Experts of a small language model.
Size: 10 layers, width 192, vocabulary 19667, 32.9M parameters.
Experts: 128 experts in each of 10 layers, 32 SwiGLU neurons an expert, 8 picks a token, a sigmoid router, a shared expert of 64 neurons.
Training: a variant of Adam for the experts, 426M tokens.
Below are experts of layer 7 (counted from 0) of a mixture-of-experts language model. Rows are named router (the router's row for the expert), gate (a neuron's input weights, with its number), up (a neuron's input weights, with its number) and show model dimensions 64-127. Each number is 500 + 50 x the weight over its row's rms, rounded and kept within 0 to 999. Numbers have three digits each.
Before each expert's rows: a language model's description of what the expert responds to. This comes from a sample of Wikipedia text that the model never trained on.

# expert 57
It responds to: Closing quotes and brackets. Closing quote marks and parentheses after titles or numbered items, plus the, his, its, and album in discography lines.
router:455425559511491473449489537488439497550543507478432516469491530494571577489435365507389539424498512552498522426529536499523462475533558461495493560436476563519499490599426481449542493497566478
gate0:499491478475502445545506487405532559527474500448554418474423503578454570585513501412520492438517476559543459458488477575498429486497390485544499532398563566541439495530391490502518526464475458
up0:458510486578491434485548363575439603490459491570490584473508467444469403425482452528486612546519487505386527516511550502544543496478527521498419518654433491446437561524582486524497494447545473
gate1:465472457451438387602489550507589545511450496396495418547465483633480557476565468594469523449538456551565452489460451497559422455499488542541563494443436499501552441538509513540438462609424527
up1:523466425483500456516529492541347466470510560478558488484451453540484453501503486526545576478519483498576513532577410481494553566560406456532496533555495529530542534461418546471487500500462419
gate2:487474474487564445512530579481493569528501552567562516489473506551480496437473467544577522556497378523365489497558405457552518605562424450511545603566597425410503498448487501490462493435483473
up2:562480473513582490521569571451546504458469496534442561529505540490414509449461525427546453404491508540579474564520613481417523492550575449453369474498525542499507494525469547500489502496577562
gate3:457472522486599485461394471512448542502545445483476627577508473486506507503430506526483508455537483535500498475527437501457614511546517450412482543537554397480477423554426485530608525563508380
up3:471494570551551421366452444527490524530492429486453605552538514450494531534466473483407523459546521469471449413516448433454514462546505492409474510526591464437472492555464447494563547590503408
gate4:449467470581498440588485391484517516570450478552492444523415468500450478502546474368440510400598491469517547502498553543501456486465452533478536487408456596476520522574594370515519542543455568
up4:374492545438427471508416513511546479480524504457514562457562440527548519521507448469442442489526490435538434441519450509504405509436443543561505569531463569453478460533526437620435462538503578

# expert 45
It responds to: Determiners and plural nouns. Determiners, quantifiers and noun stems after of, and, to or with, such as those, many, four, disc-ounted, ball-oons.
router:527453556407503558455502411566379522588585483571459481442554516569483549473383472481428566574535525446567487527423549514555392458526542462457585486512475551507505533592449572478473453361496492
gate0:536438509463535439527400508471482516547559558389543500444515473518473511509512508528645462434474472463409625496499469565474539501459464448440569560519530519531607468490499515546534509455555545
up0:480483528428526494501488542528404523492565509463417505490506413483572578526603491491531569542467461402532535481550457583657482432432513522550441485442467549525517475366524551565547515579496391
gate1:545469393524524516477470429542454501529579511499513475454520460568506552506445485559529497490543533542430585547445611571483500485532510430566497507450463507532583435517451427537460522488458505
up1:482491409484383450447547454463404460515589455455516478509506527556518521421525532461544509477539556487468475571509537464454527548483489462513509486491495483515571449506546521498460468465482430
gate2:536468590507506551475545476469563460506574461528540517483472581581521440510386540552418531515525409466514557529476537468515443591479428499344544400420532481576591541576547398524588529480482457
up2:487524556434436553545503493509502443465489494579532429397528527590624500538483498493505442550480572517559489543499485481495422505409522404511570529503563461445458541463482590476434523432527518
gate3:591413456442645514483447512511567537565601492414528503506449459484445441561506536625533474408500481456456487528530514522555480489520401382381522448492483521461511540469489530473515548512465382
up3:432541517588440456575538514529435471488514479578506443624428596422522430531489451406429481509492544518490532512487503518481524550435493545533478555478480505419414515483564437511480434413440599
gate4:551505457430555470505484511423435564544506479473516516473512526573455545586472408559347460513486579522508521550440544502573479603536400470475535488505513408556515472544481411491485543428494522
up4:448527541544512557523515539522556566525448530517530513506531489618466408534592486499552516539386524476487493464487564522475474456570469493473436474490469494404550544567524424446570444567502426

# expert 55
It responds to: Surname starts. Surnames or their first piece right after a given name, in people lists and biographies, such as Smith, Mc, Johnson, Mend-es.
router:415425528540527490456482461473448565605514498493533552441470454555532469440397431439482578525517466447475456490544490592521448524471555492513466500458554598503443454571522510478515471445561472
gate0:554496469466495541525439462560389547482465529489480462469604590507577450517464553454557472503503555520552556518536467468498503513506461513530473450536494399449529475460521524389469483485439515
up0:551521475498540496464442499591551468511522501542503496441452599413416562494567484484511483433503418619559475538517464541574533596543504438471613454575484530431522538491585428469463558515462487
gate1:513509515567577455527488467425425622592519484507530464436541544516496485417485447518471515599547457569484548391505415536484541532534523510394525497499530473534514481473543525539475504509467533
up1:483511453527434511544541531493517524455460474459506475548544438536559452460413412522394547567526444510568460441432470561527489531553467588396568526480555557548567489527565481492483501559540543
gate2:440471578514506499481518563553536586494548496473417551482467466535532541587444401497410522552447404473428393457463484651464485466497532575495542536532431423547542554457490531500523431487486471
up2:396471538516463486559484535495598519434503497503505556463422520503523409422423493475535546550491492514527536426612443515495464498475547464503512505472506664446476473560512553550464483481509517
gate3:486492560468469564469541447538569508518514507608523511484485499475519434527490576470471569527487412494498426479472549457469544483636442509486548515459564519503521527436475491552529551547489498
up3:526514531437503483402581509477499398445458482480491486537415516469558598529447477508547500426496514530557452535473499523465513552516426467494467478576524440539499529563582532492470496546517515
gate4:568472423536491520459492536559541552527522477537517521544470433414452419514473482509540531490509575463555491547477445483571518503525604469434488451489500530467512442445531505491549468541509505
up4:502439385527550499483430562534582505531527527522541497507376454431454524610409465530521536560543476436417427528492448458519521459449485476457391512415413555490437497563511526528527474502532419

# expert 32
It responds to: Name endings, war, cups. Endings of names and words after a capital, like Annec|y, Mioc|en|e, plus War, Cup, League, –present, coordinates and table pipes.
router:585433539584519546385464530464445528611508527488547530417487550452532538488465466526559450485634503550532506475441539578431514587585456465473449528455462486496467551622511478552515428381518527
gate0:576469462573459492521525456481480512603477489552524497513444532493488569550465467526558492518493581599465428507449436531515533504654495488568417526506399561474433474477477507534428516468525564
up0:579466512472573547557519440468415536548506509449459507480555534587561456461564643509520507466522538413440502473347492555530571468514483473501423471401509591463423472484513620463407496483546520
gate1:485465490509477543491509491535513466532553591466574445468436616492547487461506469549513472377443433554481541524440481539523507498520559445512476531495479378448522522445431561500490504426526505
up1:575472513424552588503472510508445505520492443421532491470467596469519580479414494457483356493499497530578495512448487594483439516569494517494460490513523481502548529497501461585510424441457522
gate2:408455440525445441482473494537440466532563557487492551594429542534495536462462499474486620522452499564567523523516429453552465474521500500513495413567404552522492484541557469577544421559400501
up2:527533457520509394459562457461497568504484556516606566500562587521498518493547520492577536453467477553471519530487453414510454438492480555460579374586504464450511539513486544490533495465425432
gate3:556498408501417569429597479618612454561546502468480518474452456464592495520536541502444464493507591493438465497418544596479565498530444542510475490488461565455499493435497460470486496430539479
up3:440539501551467488489516521502466480459565542557439610507530514499563509484445462486523525439454454480547489447473469572485441522473550504508452552541454390496472566520498603521543535473574502
gate4:508477460493533487532544517434630510568534514497558573550558561483484525546510491516539483493517507535448460420481502406496574531461462524492552452485530426624455523464473560465494560410502575
up4:529537518483490550485496468492481468441453486530495567433489444440558499492545435443440475441436444438626452531525495502565492463471552532488574502555420531513476452492556487470504538411510511

# expert 62
It responds to: Table cells and numbers. Blank cells, small numbers, dashes and line breaks inside wiki tables of census, election or sports statistics, between pipe separators.
router:568376516489475510443559525558438434596533469499527530462514525527485509498475440495522622500563532470492472490312467539478467480473598410485519553469487485473524491562449463522528472495600483
gate0:445416490404551581424504503449588473532594505541514517489474469506548467484465579590505497487531487542492643456525581455484464609494517438524511440469463460574525450509490484471460529466608372
up0:547539468587511507558596506502512570516494555549501512615491603503494535488561435463532454426481522422530396425411462587513491463515508469466497554560550509543468553476460544588531488465482582
gate1:604449474367511555461513519496505475539505485543485506495531514441538483534409509532512464566496521526528488444508468664466404611525484395470499573514473451515488457519546504548490536529517576
up1:472551457446478472587457578656484551491530522490501546513486463510427489510487443434410520566492549525605467522524509430568415550486460489515411543449564536556633551500470486508537493544551546
gate2:541426454486502444552302422462481510481523480537504638597491528494503501518471394458596520501533530459510521460503550548467543485508474580459494501491444439469438478477521478494541510527430503
up2:469577474505554581480565626546481383479449477485518546421583514460491425527564539487483474564486541490539463560510504494587467508457541597419551587516514499411495508464488501550418507516515545
gate3:566441461450563539463373512544442483509548561511534599482511485525568476521372560516421464493557543574563461536591491537459443493487517443455499575526433511579595553533441439569640420463544636
up3:462505445465420545536497457531426527512520436558479532439542505565355483517480470475559466537471508425516503441511465510487580479445499602591443362538580492465457533501506490439445539505482402
gate4:497521531519597546499535367515431470561500621488426420584519549438575464523473488571488529401500509520527450502568457536479481589489484489434445593477411487513568507537527541407517433448540533
up4:530496540481590470405481556466532488522494526489515432523434428479514510502571549494476477425565406431425540511604405559516524549465549522554490509499505514467582575416420503452517417524497523

# expert 42
It responds to: Line breaks after headings. Line breaks and blank lines right after section headings like ==See also== or = Title =, and between paragraphs or table rows.
router:553331467490496501452468464527365387581487579529459601391431488541550511436492354476452541535397458486534481444471506506490464529520556500522474522398498512523604491534462492550555445450588501
gate0:533434467449475604473435473443528522565537548627468537495593541380598525498494448547478535473504501536421416497476523563495484573497535459493474449478468536544534545519458409453528439391431426
up0:526472469449527500518455419501549453519493500580468579577536462431562544497573461486408460461440453468512465436550414419513438560490476502540565420433532541469468542491472433489595373499494406
gate1:527506511530508496477508408497541525474516533585532506508472538483464431452550489570521504456523480429478458506419600465492532434515539524503599570524545522466493511447430458561432492505488488
up1:595498492466530484510505452449544523492541551543585611520425518565464413530536507593568473453470510525513562459495438563493467536457464400535523520443573445482448497457448513522517543557572430
gate2:470549726609496561489429609508434480507558469559420479508563438451509511533489614491499448553513570599503531445427480515611459516526496442542419432487401520538497483561535470498468503493491437
up2:562453489550476532522478492494386484480496463494407499456434528492496616544562561546584363470480472446589474453494496540519522509592466372592448494449501467515477535532540500473503540516550470
gate3:541500498477565508481391468537427503522513530544507534488524569421519479427548539508428527428485603496470507489406515538522507536471565575463517449583428536546462479483517521494430451426413527
up3:537413476458580459496521436524435410494514527507475522471489481556472505565475555531448547444415521360553528452442406558496448605447537518587421480517498511547369515466506556596540497519493489
gate4:550403463395521536425465445489500481577431459564463503457509559568545518520465479497492571436477489525457585492514475576463498487424499533468446473513451504483515600469476492585502544458420441
up4:494518538511424492470500463467486487556513498557357488478533460534538544528539433488427550525466551482593512509543357524545502531468483490509495462462571537505570480483563491532517455487527437

# expert 0
It responds to: Table cells and units. Pipe separators and divider rows in wiki tables, plus unit tokens in geographic infoboxes such as sq, mi), ft, m).
router:568376560518512554350482516528475522588610538451391515520439539637562588502396462538503431525559484426554488486519456610557502496532532461470512533462514471475487536615457493474526478489571493
gate0:532435555453541474584496549570540479523536554505450502576405577465438480512535459483473511569454460449494512420576543482508557450449466450507452474471516473472489527462414429610524470488538415
up0:539490605477525559508494659561431532518539531519449435501432561452532522532492487583509455504538568463493423459545524432549553454503533384513483481539489516474484590476454490513566386507538476
gate1:546486534425481526473501488456601482473542578507489500547495481498574478540528499475424498522397514481529526386523505483518524510515458547586565505401549546544562573570435515557440530557606555
up1:544495517476413518469451483480523529484475561412491511555444479464592463568515514437449456579552475482491571502507498406476504471627473503459544495347526463602487508497580536538556586527515523
gate2:490453462521611454335448469490471512559534486471488454523539512480649533474429463506515581471548630504390454512529389541539446541548426493537510522581528498412571428581469464445550567448547452
up2:545465502479538419426613516451470436529490561486535554599450542521482532478410413539477611587569544385527535485473483455449534476529488538513631474469636514489487412478511490473436475496464494
gate3:487418492518518465477538508432494562541558468528559457498483555533541522581480519543455389517539479552555447477479488548500523484510520489508433532496507524544491456542462429457661499427443475
up3:408500463475503531540551510543521591481530517481487556501554555505560472481579515464512540461501572539499526443467423473422404471539400507511526502506489519448474512419548532439466515571544614
gate4:507380445449586370473377404538525464544570585536489519527559514531464488585409564554574522577508367602533405404579506556510535527590417384541468538517440483485554478577522458519496503497547530
up4:423467478558523524391453582431462361503563519491459459489470464503430382556440571475571560546573460589506509475435442488530561516570485479536451460440366436527485486533556478471525525471495512

# expert 63
It responds to: Word fragments after initial. Second subword piece right after a word's first letter or two, often in headings, such as T-op, M-ov, C-omp, court-m-art-ialed.
router:629414476518565522431496499573469508672524563502509577473463617444474518476500472472474484475628553524470536502442560501467529534458521476450485424550478580483581514593471413486562426510509521
gate0:492487553498500521494446471514543433526585434598428510527410564436467487481505375467487483536555433551520530408498534501521548525447438494437637506506411556665548506549436445510402552505581487
up0:491481478464582500502494463465408534518475533456498525489511382487467475544497534455445554483384570440520500496494479500605428530456528486565485526454588444405587474468462508502505535475488515
gate1:460501509527505635438490503461568516501523593579356549551503625476472509600447533460464540517496523524503506538501496532538493453556498543414437451523540464486536526469459573505509464450516493
up1:517504509560480415448557498600464552419523444423470444573562391478504442506529497514503513519445386534513572392478433568498457476604513476537395540490530475509523433562486554503437509534484478
gate2:539457424580512455525500607547552486522489611416451515415510489600554462575496534455514390570548415454540582497537483483504476453566479524435496520506554503514501517420420484432502545465536541
up2:451513497449506457422546531558587481427447540525502506442465556523643468513439437513457550474449513565413548515490555559478511539469580568548439469421464439541574476577509553542551562434500488
gate3:482478487509508446491494514521439479597485554499539524457546470531491502518476542501462551430462477521605431503430434488480500450516568538464474474507442520450508560425471483457636567454503540
up3:539475506516494630440448473524499514511485542536636488539493568473583469493464531585483561499441491488508487505426512485464551479536446556470512479475503501439538564491468420475592530540492515
gate4:526504484455565436568481488448469549625527518427434592546582486522476506448507477457469498452549485448526509504493384433548440507485472484446512521572512634484605490544473476511558387511458483
up4:491479537473562380515503502495546455493516501516544461486388491497508451471513547564481553519454360364463500511507458539505511437489478549484513553520532480503469589521479497524502508518517606

# expert 61
It responds to: Nouns after prepositions. The word right after in, of or the in set phrases, such as in honor of, in addition, of which, with the help.
router:529410531475485472451571513515457499586565525586503480419433491529497583449396451535427508504554533470526519504471533565474483516461567430404574481426545470552528522462558474452526556378463535
gate0:450415525460548493575506487440502551528571566525478464478384523506500567503502443545454551512535452479491546492505577488531554517562404540536500506425569587595494520537419554561513524413477510
up0:446470579443454523487627491488458461485543566509443532478541502589518488518449534536502531482437486546510475425571444484464426397533506534474548475514550508488510416457530480391384532494516566
gate1:405492453507464418492496499489438445515533567488456474491529509484545505460420515543538502505531514469406432579512485454510498440446465575480573498482447452515435441480479562525579500527467515
up1:541512507531506487470527545463537496509492539528470464471517454482540549487494489474408548483458447441550540600491563577501548557547493458577457558503440538552523492463540471434431510566464500
gate2:541420362563455567460473516477489540525455570525467568452464512448533445481510541594643458480573538523485421497458532517512525571511417434605549474491478471495505530466517480534591524486486400
up2:523469526581506548511481474484493517508489480623589467395539439477592495479591522536486446612508588508593399467430490542581557529467472471453503427503463500428409620528550481486547528531546429
gate3:438390490556473519527525598464524475464616516509508456439522432511563492588535542557532543507486475611515519562451550466445477508458564423587613515512465423519434509484596472485486557524514501
up3:559479450548502533436558572490482435524498522567533526451462490463498521540399427516470519385634540604491591537540468457533463447501459478615526441551519471578536488466575409563538544550567493
gate4:519479447416541508517536473486563454524566537459447503510517510527490532530525540560467534546456521539535545401543529645439500404492501502497535521539517515502412538577419547543451504455500519
up4:423483415484517536466459492559478458509569546540511390521487534533368557497441554567512500440438516480487534475534464498459517502495509452477476474482565490441439476499533470436507512496444477

# expert 12
It responds to: Names after prepositions. Start of proper nouns or articles right after of, in, to, by, such as Syria, Los, Robert, the, a.
router:523431430469469427458418462514425541600504523471541528426492529591550538374475510460496510487559470523476488513533506522621487538523485443547447595527439498512527493543515459514572398382486493
gate0:460458432492561436459502471593477520531451488475508551533459496589580406414460537358467505519487545479459506508504574558526441487533480474488492560542466597561498495552523490534664443493503579
up0:480508539514442567575472529475633473472556511547454532490417513560480489526419424532484489514450425519533437392451514563413462454450529559487498553551499503490498510499465598528440554525529552
gate1:549500463515469588467512463525481501500551488492623507500483456533469485562503497478490432450570490532448546546447582524477422426524513534545518450465522539447455574581495518506583398438478434
up1:441473547502553445531485404429494531490533424463444561437483488528507568493575473472533517457501559446498443462441548546528572534418461516512406584561558528547496519531583434506576542522491527
gate2:444438528536492552432489568506501485485586503557478408466397545532494583576493526534490442495539515454558501498355483600515460514452477482450551526469508478460536486497376482567466614447563533
up2:471521610519535454425471528528507546519513469497517546501567512510479488502490401390429513504485538614529567496494570540509500519480613478416527448463530446488494606528467404549516482475555542
gate3:500504450468489536487478565515550509492529555424490507540482513471486554517514482570452370438505463502496526500428518512562425638553519496483439490617546546515488541542500488410594464566514532
up3:496492490492453521420516520475578528482449452551530504503490561550537567598536461554510437372405543545429451521446557453432437533468449455535576522510509448450462516461508427527459560456527518
gate4:510503512492529410464549559551533508537521510492446565521523509477448504517414543599532430442435436599471407561471485577428509586556521563472510474427472518604524465517456426555479570491457492
up4:422524510516490473544629532498510527514575490459489488481461469426544476539463501574524541425518490476432432498461481640460420595497554510465553453525477529422467534443589507529495487536489569

# expert 49
It responds to: Sentence-final punctuation. Sentence-ending periods and closing punctuation joined to a word piece (s., ing., ).), plus and and the he that follows.
router:526386537412521454489538586538443507561567586460469591529489526587562492444446454458421518574577482528525449489479517506457454509594559411425403544481464599492554555559477437539516446447488584
gate0:473500469576435447487409534476487469500543444433459442541534431494478590571516462416461472486432465579528521510491408450559446391518425555540405623471450549543603504529452440498554537489529602
up0:523552531506500471496507425546511589494460450537508583501496574516504445426555528382541548465520558473526417432475597522451540505475565567435434456541537453490477476430551490402538478464388581
gate1:515447505486525460541509512513456402495580569478495529518470537557600401496436449496436544536432456473515587430515506458402377450616510439476452565475519489550480522464447453537460463506519465
up1:326427457536556571507507370476529472516528460448509483508547513545411520502508413448537416429489487419497479481490535509474657590455418533545574393510447483542450464592574539512564500522579460
gate2:499482544408498487540577500394481496541520531585490607543486554475571427450520608469623596543532470497445437429499608532496491476527554519497477545517619577485444460605498482484498458529479567
up2:439490608489541481555556470469433429535456508437425576551471489465590503465515588509503521540562422432481502466499552514610546572498502473481474528480618524553455477588519456468512536492573526
gate3:509457467421510413516529500538493573556496420478566463466468541604558503532454413434406533521541550494572506547412467503501436515535483471548569522470482602506579613517521571518561409473521514
up3:490458429450572486564501411507463487532539545481485501487564545554471534476514457538454476547600504408571535532375463490540528491561465456503514598487487575454528581404586446495440381440482449
gate4:487480534449489494479557490463555648501599512470491516577486422435608434471506497533512455561514506468496468422502452532585457605465437499411540565475492505528517523556502417494538522446499495
up4:495506518471565480514446516498504566477551434467501549529473450489475521492535562511580424539535457450497421470503435521529521600528439471430496578469515538576516493527464427512562574394593488

# expert 21
It responds to: Title and name starts. Opening capital or first word of titles, names and quoted items, often after a colon, pipe or bullet, such as A, "The, Syl.
router:597423470518519480445520427478488555587501584494485458459474524506514492476387539530482553499599426516511430558503540531469464446545544492457502576469539570511497495524500542514503421425519525
gate0:476489499503504517467455469525442446539506607533415550501393566484485492480519522504475546549424493588463519527484504514608494625496504436414546435424456482561453553431513476532486444397426534
up0:518484523488467484560568398476460475492453573539487504493453533568475470486495448547551555566437449631408394450520571518468517501538486554489506450477596484444469611417507528489476519410464537
gate1:437582533500546509497409493431521511484494453427460475450492413522470530468390489376443428549525450517529455496512484462589409444526482602545513528450524516550530585534467552497476483493391608
up1:495543658528458441507490377497498528488479437489508522573473440470482494503538431521525554518523536477528583518516474437542408514586538435588516496443499437439521471386421469431570440482430608
gate2:503437440595532478500526583572442436518534514527516527449498490562490575491505438519525516602532505537460546466493562423524534427518523533627440448500398544452588522491414433523442432423533556
up2:422454582432460526506605469506506444482530523481501549560458526551498490479438490513622491496433503443467531463383505528524451526430537565532532479483519460460454440484515553489446558492476419
gate3:529410518461532516496484609454554519494516531471441551600434573511455489481528451573585490516568520463521501492484486449516507497580424485488487559435455453531499534431511536467517498501495462
up3:440565509465474493427481445518470496504486441540603486468459473504470501530531557344414403560522555547514474623510479540575446518502477489594513451454535520410474466469512440484574496473512513
gate4:521453517395554526554463520540495522612499589436429483489435539579530558434513427513486519522495499491507525458405530554516402527488555517483421554560478423551477489522518501526474480466493562
up4:422520567570429505386537576532450542460562464499478502469473457459413612560488474553442486572572456525475430482428506453567564523497529481466565462452478517518447498465442449505486490479501539

# expert 15
It responds to: Years and dates. Four-digit years, often after in, the or a month, in infoboxes, tables and prose, such as 1975, the 1960s, 2018.
router:461427523482501415414517426516448541581552553445466603415499549524499556470388479515529512530578544498542423502499590493509532475501566487447471474504537564415572570523462455560589440397523547
gate0:440441502545485420528555448407435566571545593519464562503495486472551506496437555543424435466512492506453521492516490526598553450487573545425559535543521504515535436445474572389549572431495471
up0:487497560471509533489475504627519502493482419475406495441569394510512453531520524586481522504526556524487422493533523497448431477620518498519584544445531459418464555474529501496535551495440528
gate1:451496573502497484456498475613441654524581480519465607505552455481436514513420551533454542507513592600448378457486556456489493451597594432465374494526506508448489551474561502479558504506488566
up1:427513454526502520543451428602471443507518503581533446515489462574523518472577448469441532498520512500516552450472505540479501478487401579429513520465595574508531547459459495491421531526522359
gate2:457502545503477432491468519452517475501553501521521517477536510574426501464414446483516487454421495499567473501502529562545539532459439516424490432572489521471379622518511478547509517506575571
up2:599523531507529531474500414491491529494525442504562481526480516514495479488547523490441444520491479481440535489490440481479511472528584590587430594480535557475548479483489488435481508505416375
gate3:507475481498548493638472480522542538521524484441548468493516545557602558604483520457515469625510488516458435505492490479484507444493514563530475530480461435450433496562467459672456459563541529
up3:542507380496455435542502507523523482527542505425494542484590558536376509503407432498548478505470474493509462466518519517484523430472417549525534455535449478419444487452471461370577549501481534
gate4:529483392577508491454520518504437515509517490568473498475452520466493492463496521463493521450495454622417435567429420474536505539421531539462515513560415529473543521528478488386599586487471515
up4:520492557456464483557504621459496508499473453538523499510474509520549469471502453486481520458538474545472561511547552451455453507536410468546538464466431547501413443505491491637431448543504468

# expert 38
It responds to: Line breaks and headings. Line breaks after sentences or before headings, section markers like == and also==, Born:, and opening parentheses before acronyms, like (F|BI.
router:507397535471500514466455541495399421624556618510427574361514453512576463442456394513454464485432450469485532442438469562520504560451526479545405515517454554514570531527470404568571474455558492
gate0:445492504498481553504458592522497535527539492471454542444545528497482431478608481587406541505415477485547534535472445563493515491507515537505561479495427587533497546419530471356518564457452431
up0:465474505507434511525452592409427524552551585466464582497463514539539438455529506547492621464522471452457559489539467499479562552521551466469546514462505521504452466484566426485496522442523438
gate1:533389496531466585466523432539504450522524493587444579490493527540466472482480412562417440396473482456563475461515503494496485431507431541539564496485455465443510552475446493558545536536542483
up1:528595469463519483503549599527536536470411497393490413441482508421554540487481576481541496571517630509494582490493500449570513544444577442481436520503428532549519470458508525465457487508473535
gate2:510425490571454436479545560544444459566609555585460582602489517490547555475419466517511497541593431529468510597513522490551512474550388431458541501526571551509459362412487479564495508429464482
up2:503594519521531554490490489550576542513454414434479558493503535545472441462481576433470497528529504444529464457483551527499514565435557495415452557523456467436510566490493522449550523476571509
gate3:470483501504508477495501507500513509566465537419506463408522554430638485487491479513433553498596476536482490509500481503459492415475484498477534580506571506518449554536510523429575464489475553
up3:474470409439535473493477415515543431441445526493577468489461495476540438482493446423531494450507540481436496511580540518479503492593480491493521554484623585499590521483504446421477463546478441
gate4:535459468550511489459480620459526517539498556385473509503452577434512468503470481542485480480525499498465519491515534524497510479600456426455407459408526454549531589510533504400524568495423618
up4:535550520558570446473477498546643480434462510641522478518614551429464427559424572549455509523540447487430515473435530473516483562452618508454514559536465484454483458561512444456500490503474464

# expert 54
It responds to: Commas closing name parentheticals. Closing parentheses and commas after birth details or place names in article openings, such as (born 1991 in Oberstdorf), Wisconsin,.
router:446408567521581543513527453453439425566555525544489529519484531624547471479469437423466522517538499436548477483431547457532548459515550458402407583463392526587488498535474444505537467479618512
gate0:491482457548568449401414503528441445544533505523469531528504522555423461523516552453392491524464557487484530505380455495606532542534612466467477496518528440520570511462530503522558531447584440
up0:598529596447489539557544546479469609442496459536528480563577501517496497437537543598521423488475492580487473572517464504434476508421376439427541495590568574372544485555468595474483515470485498
gate1:493484503464439591430487422559453606530539550475483543438427480469546465486422431536489491516411524534471560523556513424647562543350459529429374432527522537475480516535487513515481400610463408
up1:503458468450460578460439515445546553487464443470542460537545566509522418428475528486500592530485478458374491539534519515503476463518530627562570563398448495531587469569458512498668469525525523
gate2:436478531467578381520485501440504493528534500503536595599487563440553494449415470584490563577471471474476503454419465477464643546607469460532505606445507551603458484487539452497600505393495428
up2:553473508580509536518587499530458560506548487522476428451451527491471515508499478476530403442563485500532536592594588581436484427455507499454578382516505561468447526509469550430497508546504513
gate3:463497528569442495453455495625456515589526477506492488493584537450556477530492471444489482493529541478535431498494448524558496500491621540471473518439449579509552478507425461512488542530568529
up3:423517563481480435477462457447470447563393452549484518607517460495528447516490513482539392452482515454476500525479531448512453480453549545555475505552504617507454463553422549385505526502480418
gate4:492499627402475530444523523443543486498539466590519534600396463495508507499564469546581587520444451529516469477494478567446488490487469580482544481453523464411526521563450542469460462443518511
up4:531526545472594624508499421507513461486523510535506492509478378549518413461490482471434489478480669602481542524511468562463459487508500520470545471535461502537509518525485625434554486430393533

# expert 27
It responds to: Stats table pipes. Pipe separators between numeric cells in sports and election tables, plus infobox field labels like code:, Total:, Coordinates:.
router:506411522480558508512461533502504530528518563492443554501508487537535540473446465532550496483576461510522524472495549510478504486499556490465498515424548536497550559541530479552490454428584500
gate0:552432525546506465581518577475487503506501565472474501506472585511521460444528369557479450484552574465499566470589591485489462484497488489440589411445534389413549535540395431529535498476561469
up0:479378518523464470626482576483469536525503495528536451555530584463523451409484427555556510567437580475352560399583494483533444397504551547459525461526469427536514502548475404462442540510512484
gate1:435477603389428550442502550587426505491507473568537532540464496602551549511413544440472617545530514500450507458496462476496509514455465562479475494498470495561418559548569502621516522552540540
up1:431488589410461563441496543536451569534506500482518554615606450485522430478450546441534549512488507490465549503471453474476474437540490580470507478453567528445482599512582558488565566594430560
gate2:494457469536492468556508498423611489525510620511443516458467629471519469440440521482514453523524531460514450503526538522461507575504504518508400515509419514355523480413549422543455575558507524
up2:481487505503405467504539511377493463515484475546501492479487583502544483568513468509574480521535546496525505545492577500480452513529495572541501542525481490538528471507536500573449501496607447
gate3:512435495387621464537448552438538597524504506448397479548482586506546588397465543539479615508496475455449486397526478488515553587381484492465542474530554427441537645526594432497486511462550427
up3:410531490533328445466474528495524517517479542611516581424457510514433509524601518453503448533567565517536504524433597440566506421616502472558552476501460532481483449469530494523450525550524617
gate4:532443474482501470516543472437512466496586562497557493419484444425519522461509479534453484485421549429486446564460548469505477549430514490534440483457609431484558508461479439496484491480443535
up4:465548447517499577518465535441542462484456383540412468528520557441492461526503629487545460493465518538564488459505429523524509520577568466491490483531420582494482474499537530488565496498515566

# expert 19
It responds to: Adjectives before nouns. Nationality and other adjectives after the, a or 's and before a noun, such as American, European, national, public, new.
router:478419502463529425425448444569399584574567520573499454482461528541513554477461514484518560561598465547425487405435576521581483503612507460415478468518585476445564506547487481531474483426477558
gate0:459497559471517559393479445584516530515534467573560492547538474512516555501471462463499565505464523490460560382494557497608369582526487406562546537494509534478544430457517592474515540526476538
up0:551498423518511440420477516439495571530519517479501423532474518497492460537490455545454469454462465530489538597578489517527514543505386527522549473420536463495518473455392578544522516481484373
gate1:524479575490528408578565420469506561499608538509465529572515511486425437437548489628487616548495481494467516504582570581453552484536462384423513546524516506510495496455487556555553461430502524
up1:490503531527475481467519498630490517472535432511557469475555447531426426432574511556483447571523548512450514517650519499510475535520443471463472407541452408538525517431504487558500448529511550
gate2:539499559531548562438495520497548550543512601459546580542452578523455505436551527554531495501441475454575409469475513424378535504528493470491555505442609454548473437520490547483506591517495540
up2:462516477439488489458544421576500449515551610483541486576435558458522502494532539590456548506490494522605458530500414472430419477602562442421535511567552547461594535479525484427506537542557517
gate3:546526573481619571458523433401512505516545550491615472511572469402494438486520527515581410552484418568490517522423537548456475423502446445539537482548525525531605494481510448542451563405539483
up3:519538540524488429521563502554412385522535504408432478523450548456520560442499525437563467529524547605559419558385547380548589540435520473452438559567477491557512513490580513513496526499459540
gate4:444519491474515472480471482525508495516526563498505476549522504483578453592490542566580520457474444547506536440367554448504522563537483579586537444447491461439504553507513467497492579459458457
up4:565555482532484571443551582397465459466507531524518494476530478476501504497452525506433479541514474488490513611609377512488470442566449381565463564545450437504459425516528499455494576448509500